config = dict(
    hidden_size=192,
    n_experts=64,
    experts_per_token=4,
    hidden_act='squared_relu',
    router_score='sigmoid',
    normalize_top_k=True,
    routed_scale=2.5,
    groups_per_token=3,
    lr_router=0.000287,
    vocab_size=16384,
    norm='rmsnorm',
    optimizer='soap_variant',
)
Below are experts of layer 7 (counted from 0) of a mixture-of-experts language model. Rows are named down (a neuron's output weights, with its number) and show model dimensions 0-191. Each number is 500 + 25 x the weight over its row's rms, rounded and kept within 0 to 999. Numbers have three digits each.
Before each expert's rows: a language model's description of what the expert responds to. This comes from a sample of Wikipedia text that the model never trained on.

# expert 58
Table cells and pipes. Table pipe separators and small numeric cell values in sports statistics and results tables, such as 0, 1, Pts, Goals.
down0:528515528511545466511527480525471520468511536480544480481472526517478476467513481518545522501481490463454480471509498485541531499474490521503541515517491494485513478499510521501476483490526566564477522489486496511501493529475489461507502522526505495472515546506516493504533499518486503500533523475469488522428511499511504570522519474546487518496525538487507510471502460469518493530508515480486524533527510565487469522481509522515502450494505492477521466516477503503483497477447564509471500496535525511523492520524483515495506516433494533522490519524492465482467503503491523516

# expert 45
Separators after names. Table pipes, commas and semicolons right after a person's or team's name in results tables and reference lists, e.g. Boumsong |, Shah, Natubhai.
down0:469538465476478469512489521451447518460498518507469522483480468532500518514506498513499511503476497485458517478457499534471472453511506508504479475473499506520456531452531536477527554451549513463463496496527479479486474486492478493500505524487485508502527491480459489519522490495490503514500493530509522505483498500455505486560499487520489538542473491517491519479515530516486521492459460510504512501510459500522461548502511440520529500533528470509533497519514492505476439530534518492522504545528512504540511490482477504512514508487477469522524515475494555543537531468512483504

# expert 46
Punctuation between numbers and initials. Periods, dashes and colons inside scores, decimals, times and name initials in tables, such as O. García, 2–0, 3:09.
down0:462528499508522517455505470485510506522495518518492517496554505529499498489511537545478557501464525532515480482491510525558554476506458522488496544458517501460515514539476510464494513529496508472522520472503492528542508497515478452503454459488445481506455469460502508468478505533466499521527485524427481492515498542493492518495508514466490493484489471486510497477532493531491501504502476513522489493529483462505494495447512473526492487495527512482481513540518489509511496466491512505498465487519488540532519543502454498556512473490501471501490446474504508449493477485524521522

# expert 16
Years in dates. Four-digit years in lists, tables, office terms and date ranges, such as 2015, 1975, 1872–1874, plus some numeric continuations.
down0:508500449484493486489501484460534527502489475525518491548502487479516484519519523525499526503492538510471482485550485469522543489501486497509547529454495504517518508456527509492488488518479470513521486473500462493513520514508483529525518515505519481478500535464511511543497523456508490524544520523502518486518512518450507517447518529511460485492532517549496464502515489535454484506512515513538496532521490528503473523473515495484527480533502405523505452521508453529468489460455504462492465525507533497454479507546508491528502491475471470491461530487505497478478496469510464509

# expert 29
Numbers in text and tables. Numerals in dates, tables, statistics and measurements, such as 21 October, 3,254, 40 mm, and decimal digits.
down0:519490500547498464506522459480512503486483493477493492512524528506513491497504462504510497502504561492524487481500481528496456499475538494519503508484494489513488494472509468504542465519474515499468469464540480444498511501453506519523485458480516529494501478499447494504543475520543513473535504498467487512530495488465487522544490470463480487491494522476506463524528491551534530470526544466513484509474510493452509539481482503459491537504462479535479481511501453548473489443475527495481436542521503511501498535507485518511486520464443506515482514469507503500490481467457470497

# expert 47
Name-ending word pieces. Middle and final word pieces inside surnames, place names and rare words, such as -ville, -ington, -burg, Streit-en-feld.
down0:456507502523475461443474496447450488473526533486495504530485503527485496520484527469470552478504472492479500487463503510509462488480505481549475496491494477475488507496492459465467460543509476495518523501484499521477503464467497488527499480482523522497480532525549529541453542471500496511530546496514535558477483494511473513532477469537524481497513511567521504484440490518482460521513453492496473500522505510457504470513540453517502508484508527497479505496488477503514518482463488498539525497534473499533487506510514477488519494532463532510478474542509530505493476499501474510

# expert 12
Punctuation in tables. Commas, colons, dashes and degree or prime marks between numbers in tables, scores, date ranges and coordinates, such as 12–1 or 4:32.
down0:466495523481498536468490493483558483494482511528484496543531481524494518544536516525498534487501495500479491532492516479548477414495502517458504507492514473516513508506485504467489507486476535442464479483476530520548538508514468484470493468521515493520531506532527508529530530523441481536478481485465540532533524449465465498533506514476477512506518496481496477483537525501472502524497498534502473511512540525500550521541482522509524504482498476505470536493492482471467542543492489437481495518504504507475533526513503528488521488487492501522509511518486526510515479470483464523

# expert 11
Dates and number punctuation. Month names and the punctuation in dates, scores and measurements, such as the comma in December 11, 1973 and dashes in 6–4.
down0:517501471518472513465488503516499501468487551480466481485486497504525471498490495510545513509536490463488526469568511502463489471466523498496495476472546500488508484498500489513526462457466519499513514505482507484493453514503504490516499493484517480449475474508463485520503479475470523545478511503493511516503498488498483506574486504497504485478547530494572528514496518477492504495485550483522492470482507484458538531464531468507536498519511501530503491545481489495483516535473501465550495532472478477443517489535514552504461499486455536494554536507500491478509488511446492467

# expert 21
Commas and conjunctions. Commas and coordinating words joining clauses or list items in running prose, mainly ",", and, but, or, with, although.
down0:486522475470479507475485487477529504535507501489475468488504492519527526484556485524517508513492502526497518534478531489498513454500502510510484490499492512505467453493492560472533542473468537457445474515529491511454521552478457473539510480458499489502486490505484478515491506473505487503499525521475484540478474520514511450542490505450466418564480500551502535517515497544543470487507519485494506541494500543515501525517501472544528457545493554526512471486502495491526475514490481496528509459489480482507495491504481488539524523515487508479498492498483476503503524494493493492

# expert 56
Table cell separators. Pipe separators and blank cells in Wikipedia tables, especially row ends after numbers, plus semicolons in statistic lists.
down0:487521514538515484489488517510508469489522507487486470525507482495491503507523553503503487511516515439545470502490491497523488509481532546485506520548480507481478500546475485525498532509516547514534499525518504492458506498486495489517471490475504510526453502499517478488494503448507513486510565514458510497527492513517518510489463492484508488506558494489502486480492510525566482481510480491484465477484519512477535501486490548447472494486489509490474472453477424497461458504516526521466457482446495531454476505433491478492517494497464514513526492513523545520482484438505523506

# expert 19
Infobox field labels. Field names in infoboxes and taxonomy boxes before a colon, such as Editor, District, Owner, Genus, Website, plus role nouns.
down0:504486497541490536499532503507523518453504500512558478530527520504444476458460547478467459494469514501478460507486540504480484509504470527517465475514497538525472503490479467525530504458496506504493487481519527494482493515481473520535498461515470500487501497510530538527544462511491453537526488457532485526509534503514513511480530501490496489489487493450487519517489550433479505455521475484527487461526535507487546496477487481512478509488480475510507511540523483482546480514508496513496472522487481487465455518499538466464500455474487513514509506511528564492517527528494483507

# expert 43
Word-final suffixes. Closing suffix pieces of split words, inflections and name endings, such as -ing, -ers, -ations, -ies, -idae.
down0:496512487519484481499475461503490491514523486509550523494514468470514478486547481540521512525503551519484480511500464488513537522481562505460494500507500483501461501506511462517493485503507564478478480489528497472500489517504513459494488511512509451508512502500477499469529544482511431452514526477525467496516500512521518478483468499517463483502481519507466501549540500503507521501563528487477479462457483516510520520506497442475485496492466465478522462500559488515466467505482528514477520547459506513526508547520489440522524501511511474509530519531511486500534472468536499510

# expert 28
Adjectives and nationality words. Adjectives and their pieces before a noun, especially nationality and national terms, such as American, British, National, Romantic, popular, conventional.
down0:477548500500461464473505486519503551517455525519470517493491490480512510488494424491475509507513522504524519509483472488521488469468481506475505507530500530475514485498527485491533550474463501514544512507487481500478453487474522506488478496468526439520520459476479508461469507506531510482513522488486495516490511528493431478481499487547483507507541547514481512511493521535497502456500500496521542502526467516468470470547520512495463540546486479491518498530530490497486555529523541524496479511482510487471490531477502426525513489485480490518492498480477481554517521502506497540

# expert 1
Modifier and head nouns. Common adjectives and nouns right after an article, often forming compounds, such as high, national, top, round, record producer.
down0:543444529494517507489469528486516499524569483533514531480486514479495479468504488483512509464478491476520500497528535474482497561541508522500477500477524530485511485496429488501507484539514553526543511480515551519539515508495519552516493489485491503494551499509489507518482508505535495518485480509494502526525493483463545532491503476501515547498526514501502527548503493533488503495497525566480505505477496487531521441508496508507482536496458468521508504560483495479443525517488495450509504489492459469471494499500546502489478459530512525468527511487525526515481504523493501464

# expert 42
Word-ending fragments. Final pieces of foreign, scientific or personal names, such as -uk, -ak, -us, -ium, -ensis, -ski, -burg.
down0:484468506498489511469486492501516536469546499531474517474509540545525497538459495542476511558475513544463518533488468529514479494496492466469490552530481468523484510488487484487516536544505521510475498517490527496491503516482560578486506489490521485469531464531492532509519525468509495471499486488491493551511525466530467526520498520444499473527526520470532512503472523506548516518495518518480516451505502482507486491483458525491533473495527449488509465528491485542494502488494504513492476501516482529538464515505492509515502517486448517472498497507489486475473535462457484483